From a checkpoint of a small mixture-of-experts model trained on Wikipedia.
Size: 20 layers, width 256, vocabulary 9366, 37.3M parameters.
Experts: 48 experts in each of 10 layers, 64 SwiGLU neurons an expert, a softmax router.
Training: 218M tokens, 9432 steps.
Below are experts of layer 3 (counted from 0) of a mixture-of-experts language model. Rows are named router (the router's row for the expert), down (a neuron's output weights, with its number) and show model dimensions 0-127. Each number is 128 + 32 x the weight over its row's rms, rounded and kept within 0 to 255. Numbers have three digits each.
After each expert's rows: "raises" lists some tokens whose logits its average output raises strongly, later layers aside. This comes from a sample of Wikipedia text that the model never trained on.

# expert 6
router:125142106110134059230160142147091111116113093130140119081116109092127100074098121125141147134138186147120155040127070130097142158103149138054096128159116114124088138102113115141107075180115153129107122074132089181155144082151133127181141101140146089066147127123104178131177119137169122131123095159067108140108101129116124160141198166130102164107166104121139141050127116175114100148132
down0:123137110096193099123130135091140115157119102132074138164118151106159140075129141134117179189122121113116066092118199091122153099159121167119156101200133148147131135182141135138179137147140121121082170122088119154171163141200192084147134167170146078129157128122177136128160077140137104150117105137137068122143138158130102102127135161154060127142128135126165154138134092148076181149134
down1:131136128129174114144139110159147173106109144154071187097158048134175111121146137145088130153116110119104066074167102089119112130131061095147170149056149103178070151132168150101174122099096137111139128156126110146140098143128125100138149106131229080064109166066161064153171135066117053149131136138166108087113097181147124109131146155138098208157096092156154153158165138137145134108175
down2:087164097142143165171139159105149165105144155147133131123199137128135156078211078115103142097153136127053134139094150141121142091148102114157173188058088132109101111153130137114140166083088136138149110047152093151091096171144126158161163175135131185105100165123161120126113100100107140143145097146109090140132097133139112086189099101088145172165139131138109107122145170154126127132138
down3:161134114070160179120150188126142115146171150078119146101138116093124105163114141178118079156137125129112124075134094126138083133092116166125105174186115115136146091110121158123125127127137102167066146147169111165148144156150072141215144148150098130115124158118115136132120102133106160096096115128103129178052230116122100146081149074129082124104108133103140124115101122196150119153098
down4:182135126185115131099135091101121114057132114139222059119135146085127131131161149116163136160107114178138147186149148130162058152192150098131072128097136078138093109109102122116106088131113084118126131141134095051132134112149135092117130148133179160104140093097152075151129128131058150121067151097143094117185081130114127157101120096100126099166124132124106132049212116187147155106074
down5:179119156104112146085183073088080181142154118145188148158157147164096159139162108169130147115190116190112129133064160129129155131131113127149112149121149138112140143113133164105154128080154125143103107140164095117134105098148159183130078122143163113126123079112068172143096080102114111086117140100145125170109117088171087131140111092144111093122153131127160158117083101126097130175124
down6:178097085146077165151056110089101122121141136168099160160110200149213110101133119127150138115090131142147099083099107092083141162103149119114096142107082128152128097135130139128145113136107125138131132183053137119138098188152147123086131122138109080086137108150124155173071133066099073109119128127140102111126132056124098118139130125140189126177126095178096122159124111110083159073127
raises: "o", "as", "-", "ar", "it", "um"

# expert 23
router:108116153123089101135159106148131121130142101126138103128182157081179134127103132060154116106181100127155107107120109150050110135103151107151138132164172122153133076194136128149171137096162145090145155114091162114182100116117134101172106106126162125137128114099150179158179159127114163158160124158145132174084066096090159186088173162099119168163143123187138105128166076120112147160136
down0:127159116143116125157133157150144086119139173065197154172128202153130136113128170138163148110041099190136129195090110178155133087110085122113150116123153139138120119149170108163173142118117194128066110116153162114122129128102051096174129119122113102178158062161098169142181169131107098105095127160093087160162115156138186116138113133138143148119118140083121092119094108102133085100104
down1:161116134150075176051097148165201109151114149203111071111136067157149128106111130141208145143136109109137072095107149160173109124111156106162084054146121117077140083130125127109119112138136132095121142110104100134162097029185105077138131113129120129185151170156150107083123133147122133222167158162137130204118174132161135131119097136125153119115155126176092185139144158099120152114128
down2:132153142117147112128179127107052159136134105142173092047107058154153131092149149114120085145143093102155150074121158110144086148100104123118156119110137082133164069142215158161070119130117155099222068147072165124105189161101131150159170156134118182146113186121112108143139121113149090173079157119147107056103108159168111082194109094074111148101162183142078154128141144151091129122147
down3:138100206142147106113153116118163133132127082103112152112108138123140139132102117058060185121066145176173108184166113109074126086139128085139162170126155067130138098126114172074114098169142124096128129119109175182108131196091123115183093175111199122134107085158128109096124128121092102133104108093116145097117094122104154102117105156089120128162109059187238177108205083124137129120160
down4:084227138172151090087132129112167109155136154109105129149128103118158147159138100140109131113131133160134067133165162138142188149085117139171114109162097127111151113106157104094148101143106152084125131162087074125148119163099176130096067107145139091107109094119143100114140123146139088126104139116155129144097123106204157068110124101156128096167159166175134173089074072136150157121153
down5:098107111131091137115172059086136103155148103129141094107132179199115145175177118119090116093119126148154126145176130174135091105164148023141165117121141146154108114153129136120153096138080102114114099158087138140130114134200118113089108048133102197107092125168121136089170135089144185160098172119172183104099128136159105074111111147092104134161112119162135129095073052088092124078211
down6:142125123147099145099161117104136126131088151090120150191109099175174147130100156170117082119115123103129143127122116185062136152111100127085156182132076115135087156137108145053139114129134127120149145177090197140165128128131117115168135167128095121088166128152123122129109183090114083138162123138063152216156104077124123070123183137136116164210056151089100161094155093123099118100148
raises: "mer", "ot", "ed", "part", "ag", "as"

# expert 33
router:136125098151102154161101082091148195152132150068030188132108113090167165111201118142117113097169153108122117106113143137146176117105115118117096129118143104064150127071115133121106177129136135110152105113104086128097104139148141171198176152110135146040084104137055140188126151109100140086128011132091169103130095111137144129106158110132163148078100104078097112127153145180084134119088
down7:116106134133112157143035114149096101154195133135143124115074136069121180200063113116146132161150084110124084135135117159107076131129112158094127092109110088123124103069175118080162123102125118142157149105103163128152204115148126133155120140175091103197135072146106128106084163137110155149204114145119149101162098156128104132103145122139157134068165124172094103142175068178106161118135
down8:102136125120117103109137111149184188187127167125061145113139053133126102192135141141071127115130119145144091090137104146132135094104112112103063102057116180103150164070062139168127211183148117193133089153115134107152102093145155125130166119109110125104153062108124087211073109102144133132149141104109098134173138056152167191147141146151145175113126116079135119151136107147183123142063
down9:126108088134128059130116147181111130093129127078093095090084133135141167133153143154123130189063107178150136144090109170157137110091146112130070082121187169072136144083106068236119155132112057122181086117144121191129090123143117125057106169110104172090118178080131161170081139174077150148081098094134099178139151092091119085156149094117144112128143134046138176158123056159150152130190
down10:113139119100088142114157199122094096157106151192143136167137159097143125128152126081081096152162099180128088086093095103114101133107133159169129103178149184091129112120128126140143138170151123103105131164135102133073206168120165124127078138109161154161162179076095198125196150120128126097162127130205156115101160191069033086081172160142123125094077148158160155087112160136121087090089
down11:127119115088126134124105141077076128130048103178097119094151134172090117107084132083167167141133101121133161109115143087124121117100119123130064124098101102107114134126156093185114113179107149120149116137151115167125151111142104124116145100180128160179102129148115075090092140119072099118174089116192136177125114109143135129194135183142145098032193098177147079114144151157116152180189
down12:100126142150116092077166103182111059142133134182161103065105093139072162149059151163132157121115150141193150106119119161091126161195135122106100138138128130156042106141121150102096149125114124122154168149082129134164106111114159068219136129171075164135166113149109139108118148081140134133092108146094148177152159124116144176112146135181108098167101159091169163136168149114102137099158
down13:136094185165110088110112172074165154081099132175148136117117159128163189159089105126126140164107107114056130141159114094097184124110116108105125105095079153114118104174093199114113157092066085123072161118195088159104162106150108109072128158171128116123146178133103131145163112156157123169112114161101216124134121135108087143204080170131086159129133051088129122100150114155155110150121
raises: " include", " themselves", "chool", "econd", ".)", "ivals"

# expert 3
router:113073131121081132126090070084146122135170136091185046144138063127140142167105110130143098086086106086149094149098114108189113152100140112135082154167137146163180158123132184121089163062184157144159097125120132088046133149107139134155071151111148153138192138130159113116122180115086107120152088134136100143113149123099159106169130108115089156155101138146168155148138122151170181127051
down0:090064151090127115140149060182088228158158149122156167124121095069089095137129148162104112126103150137125116025138136114161092114114069137098181123142137172077140114124105123117181129131168090117162122149164177133111196122092133132160116121193128068111092146111092183102100140148100135015140088074132113130149094135122136109087121105159060201139169106075109134108149129164103084131155
down1:152128085161132103111080156112161178094193126137108151100075155164131109081032151106098099117086091112123103150179114104099136072105085125113128182089067090099067116155125116141164134101135166109178141127155139080167131156115117135167150142178084129086128096097117135090060103055109187129090139132142137109152115079115147169158096161139138123143129133114098119145147145150133072137115
down2:079092096096143122161147120129096141108111147139095107063101182141155122100117093171147182097123103170151143112142098158130179128040093169123132135137150096099157113137106104156134100163048163102148176111130155138140085103150095106168109130141179138095089147108153143124067159151092084111175179080110127110086179111174195110104116139123109062147172133095102081126133129180134187154104
down3:105174128155121099120132110123138146094179169111111145141113137160113096145070070085166140117111062106151082140121091101171092150183141171144149135164137086085075149204133130094150145153192118113183135137128103122077135148130100148135115111149124104184080075159119137096112152076200074172162172141139088132062153067127136182128190097092123170180122085088158172175109124140134160149151
down4:173158131082094093114166092077127160117144135147181135135157154138189114108068072081170134118131111113109081151130153126124139113156074133184116169131216096087167000136055120188133143123106123109144101141159113149070106121145121136154113156180157120089143158127119109137090134081113165151101174086122139137104128103141140186079154102169117140108165154151136115119131108146098148133171
down5:126125149132078098110087154122101081085135086142132107091173175096139091154163139139107054162117134158097133122142142142138094131092183137134054082163111133096148144108090132096135138167124123143125151094139103160119138097135184122126106132108126099133148152109112174134188090145139123145116111190102083161167079132158135146111159122145055147104081196095129164152094147132198156117111
down6:121108133117112145090159185137009119120081123121082167174139148096126090069174110104116132131145093128120084136118115068156157140080146096132121124108112146139131189105105114098116120139143075101183097178156105121130105162113110137127122097135123158141190134091107147214161147138090125136118154106139116164135172125155103140149039077126103167191135141107159113169157108119134146118194
raises: "ger", "Gls", "DST", "antry", "via", " Phylum"

# expert 39
router:181143111099089080188133109150144114117096112187133128154122149141107061112089113139126084113124103090171112149085130146155081104098077084130142113216141110131163140175115104103109174112137170118109113108149143080103066107132089143131080099076128100150129063164120188171147163108080130100115124096099069126119144092159150105091155091141135119127166079149112146123151109153131121158115
down0:116130124140136163091075150104130139087178102133069157132102115182136152142133162135136155119151149090170128164152162147130149152091106150094128111133155206155062164098159121117137040179149132113105186113153080119157172147058142122104138175103191110096134153120107118069174152149204174146111176106145088124137077115167172140075121159126169039090099119121154126096133163117132093177122
down1:195142065092108107128146170219120130089098095097076086167129160173125167077185154137109150093172135159194141139157093116185123124115151178083094093130121169088123190160075106080207086126165147107162154089165124116137125163212070147140119096129136146098076127158141161171164124124126115175130137143109091141182132129097141131131101077172123089130200144102101135154151100121090095148146
down2:110098107118187171119110122161098103174103130141162178161086126127122154153072133118140185201131162170144118145159135044137116124168158086104192143130094104133154161118119152095120135166157123114144183099141149186146131121164133126117130129097123092116143197107114113095159113152133162200154142140164150158138123108110136209113157203063140048059105123122140162090155093144143123117046
down3:153113147193175197105111104181131079094139082154106187123131173188102119157161153184124135149157101164111145129120045130086122117124086087155120139086072045083120095074121102144132111139109166124133156140105180084111139076116160171171161149134160163122101141098155106094162132138164179171188114098144132147126101082090102109108161150144146127130137079148120162111151147150096143166083
down4:164106139098161122148088152145116180121135102174120131185126143124130135157093108141135129107144169192182086105125125159177112138111106118138139096147121120133133217090129116116110157157099126140151076155136134093153078131067121167131140107130195127103095094098127153150118135103096128082123154077105093082103149080192080132103187099142157121151118117146070100136127107093193200125073
down5:163079132148124153111115124155163084130149100076156167119151075096147117124100163117122084120148129088089104159164137100098113124143185117132124155196140207073089134067180142126152081125162140145128101102146123091106163105118085118187142135107100186147151120097191095133116128067145068164141120143070122124132105091113084082123116172119169088158113152115102120166119113152112160165186
down6:105110178132143147124102128176092158131100099135090210136117215101099175136086105147197129158106153161154130104172150125177112126107075139155116163145056099167106153121126135147120150117107135177155115149112090110140158134121112144133132163141171143116165154130147060134124209161133141093142149102132065141140134117085103134095123144110165093095118133128158126092091110115069133146029
raises: "ends", "ending", "imate", "oard", "ality", "umn"

# expert 10
router:212159073114146070133134169169088130124109136119133125106102124068153055130133121154139176166134158147099138087171139132092131102138119180080143179138092121114094131126163122136134147124133112128089124094168094123096168120146090122147144141148131086095153187141088113118189116126175095167137136176091063145119121189152033101147157142107107169110132098126100104114115154095035087155158
down7:111119061082173122170159124118126152095106114076186130156134154110109137145152106113104126194148173161076181160104096153160133168139127158140142114115067152142138103134116143172105098092109148049158101105118127143168149176141119081155154172080112168070077086168077112147102145192121124096133118119197114142174132119117122127137104118151183142161145129142099082072065155070162130101167
down8:104136188131093144124126131118068158108143140064094191158150144128140127082084165109189159113160133118106105080180094118145123128082108076141054123160122170100238100168159105135084085097101167077105119105158097091129153102055128160157076131140171096166144137154087083138122159152112149128118146106102225119118115166130144104141132035086150121101123155133163146168125137128145102146122
down9:107154048159129106192149140155165167232102126130161146137170102130143199158150121161160113140162102141147124089146141195092089149082089149131163116126163157136114120107182177125064180146091101140113156108161112062157117143153119118117118079143151111132095130142132140115131093139140117189125104153154144163142088119142104132084120125091131197101074126076146128114093091164133149200122
down10:155113127118108138152122160144096099138134185162112117083159120101121098116143106118147157128159108175085132194146174123195091145062182140122126072146137170133157130162153137178131110141114131126119134092135119081124064161174152193169146097126098095111120120082082072079106074127143087109158109089104075128144125152118146093105142134149137091161143131119160116050147137095112185128105
down11:181179151120136152112092140102112141099169091105210099128064156119141103120149131046129119097176090110077160085134137091158107158126152104147134142105205085158162104138106149150148077147113113143147115138121122092103120092141131152114151182164139087130173101139120086136132186059083135099227082086123175110113141147172104142176152130150161125136089130169140145064148157127158074123152
down12:075090134094136108182156124075137131135125125166193113114095191160152084115128126128130142109163140094133115122146082127136109129091117162171134098098166126132185150103115113070024135156100104158129074141068146198085134133137066146191125065157126132185152142133114132091167153102143109085099128122107163150111111137092145189143115146114128085184094100103186155141117103163156071080161
down13:163093086124133103095156166141156119142134093140101157103112137105162086116147115118147115089085177171117141175117105153111175100218088166119116112086115083150126104033196140119121104125144140132103146136108122139134120081153155120109137202136119138136105099107143126098160124081209119155096158209162109105100125135134103183139112091119112103129157126126125184155097128147049196225100
raises: "'", " and", ",", "-", "\n", " "

# expert 26
router:149115075102087139134198129135164066140140079153172134125136083094101093130179143159128089141138140121107091096099105109146125079142092160148171096085123138170141154136092133116075088143145126131103154162147136106126091161166127150180103109118074141056140151132160148126127135133105123139176151069059080121151141155109095164068113173162135129088158144072130150154132173164142093176200
down0:090086190137125108144112150045048191091118136112115160191111161161121133085122115158118177137130126110087126174153131080151218034077174126144136161143146133131188107105090169122104059131097118115100135137082160145141229043183149126057148109120205135160137170088108100099078145104165066123088123120117144126125076127077165095151090127139066106163142145138082122163107083113094156110084
down1:066128177148095085107141120143129125122128064087176110104103092122092109177163069152128121123140138117021141052100130161101151139055098136162125089141117149119147144155085136206072163127158070102116132058134133107161094123114130163141157133155093102157110123126095162107049118152076079148180102130149145189110109153146161114100100106115135142112128089114122149131110154192129167177123
down2:097157104134132117114142156181096071179108147139136086124129151106106101082087130137139114154160163136104108153128124149088147087164150125133151215150099116094123081151129118154164122123145118111123127149155184133169161152096126107130148173198095153080131174090134139079126126159192115202104137169127128141091121134126132135111132198105180195141137070095168147123131100115177123114190
down3:198157121110130127170151145138145145076171145145145124080113164150154173167088091101147098164142149125097113097144161120102109140150144108122164132110158118128114140180137154097068171118109159165118147087174166103109133078096138112117086117113148093060135144159125128091143116146179053146144157163169127167186083130124119123080135113134125108156129066144151086140135117114106079120157
down4:133158077083139111146140146074145123168110097148110125049077120160092164103155076021127150177105153094192105084132113164107097158154159119121142114094118178152144119071203117174076072121141067097125080096075132154096136107137139146148134089096241119094083154120091174120098110117128150105100139107152100127108116148143066133170163126086160118173156122156179162147110111126091167139115
down5:136146166134132128129114109123174147157203115113110099161124146131112165170166126073103108110131217187056141101112087142119123148141175071142094049090066131151094106112129127074162122105127166111138122105159120161173102180169137053089148150109155145087148104188099112175116141110109077121111160127146124143116108164154091118192094129135176055144112131154107092146120125132123153142071
down6:122135163145179159134049164140117132141163141092142138159142151171146201212079095111147085121120054106176114145120094184095130111101138125125152156127080076132159128096103127053134098140167109114093137124112139099112073172159090126110134113164125097150116143109143120088128170107117208178151160143108113109131122113173110143102129152122117123077132163053085206116170134093169113111093
raises: "idden", "iding", " sum", " place", "aps"

# expert 47
router:084084100160122150106085077093165149128156127109170089148164149141131167157109122101128162098110100076160109074082107152147156132129168108176103087144181094137180181111086162078097176125097105096160162170075159129140156146133169108161083178107130183166156143074169088169142117102119170111121166138172149099086127090127173122124088101135136073182114165142164165178175079152131175087107
down0:162141133154120097082161117096140173101140189137133138169185116093139094096124119172119136141187079130115065143178144137161082123099133190194117122127137108136109111186105169152134155181122152134128122130136109126125123112140086075182128116171088187163141114085090121085125160114117142173132177085098141161120149121116161090116188103208130183091168093147104147147080176130167103124113
down1:120171179072075128121130094136100107115107105161086118153129156086087124131167089102163144163131109104072153160112116091130116091158135160157149134090150114145128047141162149161152147126166149074139140124130152102123121148162139091106132115147151179161124081194180156058130133123099122134148172135126136140100078115120101159082140166091167109120166106174167078104153080095145108175090
down2:139122128149148056158181154128156118161096116189105122170092137094127145091098129111140079102153093155069113122116154144115081118179125091115090178099097117130093075115123142199099172132165112185086094132159177147107085125167029125127098072120167095084110108189136152150095182129111127134139058130105195113120091122073114128128153105094149190117161083127084109114104106072161171140094
down3:145131152158156123133082143107140192046117145129160148127135121165140103102115126133090096104119134120066141078180128148135131144102160124151150122097094122110130142081121060113149071091108111171111139121115055109161117146133123158132120150113140107060132111129144134118105082143079138113105104162168167130145146184157135153194089101164174144155113139105164136179154101168118148117059
down4:081090181114136108144128140139199132080148112229120063180113171031140135150075139132135175122197118145077182162106120120141115141140136106203121119119136139098141139094168145161150123161129125124140138156119164091113158151115153098076143137132181115182125166120129107041115127139109090161195150112081147147157104151102106153133126206096140097135147117159183077168117097126096195136117
down5:107133092090146120140132072157180091114143055123070108126188095073128181077140140109137153143168131133137212074119097101079137132118118105132124131138125161119098138130152098092121140125088211171131152145131154127139091090097166094107114144102177087080187161063175149120178076143127141135140150154110112116139149127101133174138143150107206085145180103176133153118177085209096178127119
down6:139182167173104127147150096129110134099094118151082147145157157083173163113109152145066163174123150104145121193080024123139154171157110101132175116147177091159102092160102164187139120107135213089143142063117054120208114147146165151126112097106104133110156075137125120170149134143117140123087114107148094152111117162130094128119044149115149108090138133131115102142091102114165157139134
raises: "O", "AS", "U", "ID", "RA", "BC"

# expert 17
router:156174078124164124120097109116059177179149140084090164106113116184062117139106112160159124117168151132117137135130102061121128117113136114141158133062121126048167183134185116119124058175127186136163183124160158130082112152120117139082103093143189076108126143104120151163120159075152120185189114153106124120139161199132134099117120116150154145124095092159161112114092081091122105109163
down0:170153195140113172073158168124096171139085155145159180110119103104077181096121166162063165109139129160117120119180150177147114116081157127137198157118143213147082188146093117127108114123176196090080106128133161118124140149153145091117173111147148155158124138133077131137143099151143137089164126114048160135099159164087132103186127159080109132120047168113104140114112127052125091112177
down1:069092161177161117176135113115220095097072102102119137127118149227127137165141156121144116114102120162147174151099077156150083117111180148083104149112141131145112116122111113168148169136122161086162127103177090118148086102148158078185091127115064105138079121145088135129144156185148138109129119161109092095068132116159122147167094093120114145056153143095069128155145121097163178158067
down2:153129125082138147140107035139130143112086135134105130135155119149142129188128146179144166187124089145111098153133161140145103114158164115138158066141136097120113174106161158098156157104102131080147096131154157126128100075164181072134130137145092154099126141184116150145126104132110062154109118092139106204159142149129134156129198161093139155071096190133112181054125107130135150124102
down3:151159135162123129180118114092160098137033158170130174137213137123123097153118113124089151128154096114214092136128113150192108095170121086129104149176116147072113154137062080093121138115168101144117116101146105102135121102155107130160170141136139125168167143113130176057093138184060084195055164140162113102168101108127107123148160076147130144123170124129114140144159134165167148136167
down4:108107084096133146165129132100114163150127156125170189127146136092090082129124111155141130177140115205131156146161111086114135088092057091150070160124103113168157128150123130158157194166078113109125131183106066067130120165154122170089144145118142092041141159170145116144119126085124116066096122106184098157183185184146154161109124112126165153142117142128092063114091115106151149117084
down5:120111107182095143057078121122148107181171192133146152100124091126119101161152125139112134152104147156147108095087134096139100154172164111131120102133129099136170113102128124181127119117156183114106196139067152109095088126070109160131136058196175145124160116117134116148126150088175149135166119109154153175121119120133126183060202141100179117127137186112101198148128136119126129199169
down6:106103126126135153143094058070142150120101111198157150117150162131120094152118153144148108107108130137108129207118115115151131034133121161152114171061109082113173093112103100202111134107127170112150132156138133120068096125101087175124097130138113154124083104075096140127165154148168164095156231103145154160121097076128080146066128187109148069119155102107149086066112125175101156123096
raises: " the", " a", " their", " his", " all", " this"

# expert 12
router:164193152092069059199157133168100096119147052189084155122137127061118155081157187094134147142127140164105145075122155125062172135130111141122175147145090138093124132190130080163129107144135183181098093085145120164127104155155099132089211098090150147091127182144081103122107125126127128149110131163059103127144134162096094155170156125134170190123168107084123107083163147150094099074138
down0:054107165108106128144115095064124120150097126091130125160156136126154112127069091185125138103208115166153151065115074126123106154157101106087115165183135117128158135061098112131143052094168162127137099094087142127123077124108090155144153131131160123131153076081167122125179203139106195103127149130102185101051133065155125183125112161146128115107091126084084168107189145133117108121167
down1:117135120104151130119101082115093121169134106108075130144189140149108170093109143119126118044142094149088135105086169110090159134133077157132117164142037098170126178129057123110114134116133104112089120191139169055148102140175144115137092144156149163123044112093135132145093151110175123148102161164168137125103153134036134135099169137154130125128209147128131139130146149163082174165103
down2:082178072137104072151177119137142123114175091168110168157126156159178128117146126126087117153174110130109069137146104096171109093142159052073147151089080163143131148088106159119153112149147116172166176137106123170138188077078199091121104115147137172127090103114094140111149129074188115047146081150129074093159139191089181165095120158133160157198146144176117168108106120126100195119161
down3:105130093090098123103090122130117143064063070116146144116120100070103159155123101135156057145156125149071139058116161120119146105107172129095135119127167124093098110100109113154114147142201084100140156154159152104072112142085159131092175108118122146151147152141152110136135169196136098097160127113106099132176171078148165094123109068145173074074120184108170139120162116140150105153145
down4:085092129161142110154105180134145120104140106094124133134105066143129078109146132126136104131127099102136168164104123177166159119125134104064152094113113183162146080117210202140093180096112143117178164151066137124166115126167057077174165089143100090158094112154149108149166140146117103109142141131156143114119125168082115135159122124102192157151109123116137120131137129097154144168173
down5:111155071134095109097083153122162141101139157096152065113141112129134111185174114121134122203154146166144165160144100160142134095177112117130089164096076134126162204136119125090161121150106134131143101216200126093146147143102164085104233082203141109131129100137139128106085134047194130128147127096105098109092102139148138092210167113156126114085161029103155146107112139094119158123116
down6:180106100136138145131141150110073176099130171133147160123162193171116137070063191099079124119189094109114135089177124105145128115119104151083137112105092118159145144133085141144202041086071109118133171090169159099153222156109100114076133076097126145131150187080151138122101119106140094120115111097128142117125143197106101145162099144197121096113177188088103110095082121075082099080106
raises: "ic", "is", "o", "er", "an", "-"

# expert 25
router:093111149151130115112098124150162170104143155091162100144073165139146110167145095169085173103151103123117125175065127100167084129075163146169085095163120166152173128164097130116139156069099120063101094175096149149153114147153170094101179147100120157139136096159146096148157148085103172130182146084155129174129107093115117074149097181164114098173142165140170159120194157171096121086121
down7:102108204100125074147151127197151129132078159126089102140100146096106095117131151165188104076098110183115111119186157121163096145100127103172093138104103157099123187155151102147109111139144114136098151106128149133109143141124122174160144054194089103097126047147153084108060115124143106151171152141124152123134091110121092125159191176183145102068169132116127101130140090141115084136086
down8:124098196128133124082152156072092154144135061082176093144148170121149115092148114155121200081127136128140115153127174156044121046153166161079107171135073125114160181131096103160180122118133125143113085140117158164115112118094136201107160203166192132128127127102130102088121099062091159132104154148139133105162080127132135070136157127097109152146160150143144076132161112115053128137084
down9:082152116093121147105117072103139163147166112120160105124166092157134113074135179177105136119082116136132062099150186112117089058178131117152119138116133127171117090155168106121121118134162170110134124098166099092116164149163104139097176172151167159124153076164093065114064092204096130152144097114095104110108150152113167111174134154100147150079122145111137170107146183087076134083157
down10:135092178135094155141177120093111161128102090110150181114094119145131124143166081083086097132136116161096201064024168055185102128124118154132103139096158175173161110140068151154116139124136186175143135147125130102106097117031116093106148149088108121142140137155150197142065096186140110140159115132089108158090145153147146118127104116149136145098103150091143113125162102119173104144101
down11:116101114122175143122106088131123113112045162098144105077132093133074160140071079152126193061154143115138133192141126103136113147125154161105117151147170149148091135150107125140105075121129044125132192105129198127167155180212133114120172174075152132132141116127106096185160101114118155132093138166111127121163125108103162149144124122125112116165157125146142137138141161163162065135141
down12:139088091084108141075133059133062150111146144183087132154155085120095162119121161138129105092122162071131122134104099096124137146134147165158151102145166071115175097123114096096153143127181160107120160140157130086096123113118111147167144136125054129056156166158119083111161106139144149136107147114095118113130132094086079147094159092155099137110070089129116124147151175089132121124169
down13:085159082123134151169107079126136144091112176098140144146150091099150104116118149147123094120142121165095107148125115127145217132163071125149139130120152121075122139122073044110164115080134121094214159183206051117202159141154143129089131076128100136160134112116151135119122140143152071052137166076093143155145154102148111108150106111113094144131093062116096182092099190165134141093150
raises: "\n", " ", " —", " none", " her", " about"

# expert 18
router:179136138155144089147115122162103144114103121130151113122101125120118179046095151109148144137108106100088161067129138132090135137144054155102140137108055121114053094147143169131130098190158189165126095156122151142126144158155079147119155094095182109138157181172103120095143135136087139095116118144070132163141091133077118200114136147142155144091137124095069073126142106140063068153221
down0:170151156086185202093143153118104135163159135136073130089125177169156124139116150152146085129098122043103149151235147189155150111127109072073160166152158177120086108131179097151214076112121096101099166109155124134129125147133172152092196109106113115074175180106103105103151139131139158082133125123101128105196123147115132132183176100122147161131177124167136154135156145108197124142126
down1:132135120176120101115133079081141110092071108113145212142129081106138121135145113189154127183106098165170163086101107149128120110120154163191082143096214127122112137136113049155100160129107180151150079136132109142139120086137161172123165172150098135119129160101094123130143144127121139087112143095100132103161131080142131078138133112154119159153108189218158121094171154167133166170125
down2:117146124146133141130086090161146114132090134143104184087093089139121100120098160141110118052123222118152161094139104071105103148153159177133167097148173103101121103152142106092093115124127114120174158113137155117121193134131150103056145093077137106089050078113218127116122127146138058135156055135139144147114159148157140132197125120078108089153106125124100122104078130143191064122086
down3:118141084166120079075120113128114114133111151162077123138039108100131165191077098155122135113163246138183164170109121153118143162116105149160116156155112130134131211130089118118226138143154168131132136184109081177076133129140094128143148128133119153108096146097093092156146136153143121135122071118123112116115205131070182072090136152155095128112164177117135147189177114148094096123166
down4:210106117091153127148137115091157097085133127080173161156121123129110180174081122111118143135115148176126148114157171168148174128097119091160116145178171161091127132083161109135126142146131105114159127118164078100133128138133073152142132096144179099087114063149097088186094176127153159177130154057083086151111120129116145198168131131086145143119150144141140106162100138159137063130168
down5:113190167171090162129118121086134093119162080140162166158162125059176123105098138115184121095108056108118127097151183098106157143131124197128108177152118150122131128165170158121174079115102118157096146100141147120157109165124152132107160029134205103119093183189073176116145165117147116142147178213128137113158050167132105125134128130124115135149122161069183101152071139140119087130146
down6:127160123094171177146142135170125153157138155051117082171119090156075152116144132126122094141097110141140128176098116121207168111083131088138176183114172135156179082163146125107122142191097020145117092136152135162114153088133091118134132129221149102163172081126140140143134106141161129125122111133123147139094147162199168127127116060131130118161086175097210140072175135149139156076107
raises: "'", " and", "ian", "ic", "is", ","

# expert 44
router:162173096100105106180169149131085107126164124186095180149135110090073109115161156158125124161117174136096118125125109088113118083101082171119117172125125163112102081151171118141120124127097183121095118137137088118141155130088147130135158102151095082102191122082104161176141114115100077166132093162079093119075115196177087128077191120125184138088166076076128115123171140105100104125180
down0:100100141171091130155146130196144167105119154114113100178086121070169170162101154112121207103123082136155120154145094078074099107109110068133122144104129152124141118114109124088162112165134095144148167170128147121123133126162164151121122088069212139192054146085101089035116130132100120143168133128117137065162113170132121152155064157090150189142096096137082152122104127091096146032154
down1:106117149140102160150123116160116071167146132186142117124144172149086129159120132196160142123082111116121130090132086113099187153108118128156051112123138092102203086125115145117130164095101125163095161172106150144106102112098090115143149134143069144101113121131092140186121110123115092151128082196125147153158196068169102160135121102169137078119124146155089146089160099149132105148115
down2:113154125158054136118099144190099151126139119110125107108129074100137098109143131130155111169111138117119137134145149170155183132102085138132135068151043103132117119156078118146148156204097081083182129118121135070141096145147141129106118160062166148099149182142128118160113132222168165104074132140118145128162191113124174101158144126057178164067072129172161104048116170155120131049188
down3:099154122131131144174148108141154052110090101166085133065153095098088158173085139097097152086174113137159188090158110117149138128155149072124130119071165137110127195049148154148111082087147095182078103121118090155173126101170096137171128098137181091122120083165141124103087125128075151098095116102111161135091084043168131069129171137099155157095144090138113132104118118124181163122100
down4:113172122062098093122115157094141196111121156114082145150161089065093175142103141093082120136148105120203102206141145143163191166126107120179127155117123130149152137117119133183093141180164166190107140120134099125152158171165129072159114113141187131154055099106142136135053107142126105108116140144138088111139198167143156135096104140205124082127086155170148127103133178105123134084107
down5:175072145136110103116132150178111097130120174111091092144152079114073172136123082115125136128119102138100196135194133083079125139098112129075074078129104122151130088091124172132137116148130086111138124162166125105122199132193142094107093126143143099100145174133066208138133118165173135123081101139091093125100102159065010162132100135136153108090113088114121107128164100197140127130111
down6:174113104112147112178139111180126109148114156121158079140122072127085122086097213141088135116148134102083134137155139131147153137155145161126132153089130070133145122092164131185135117170161111137129177114137134097140143162097162090200103116151130121142126075173120154091160130146093142131176147140073171177158119173163079124139159171115144183131167102080121136177158198126164056094180
raises: ",", "-", ".", " and", " (", " in"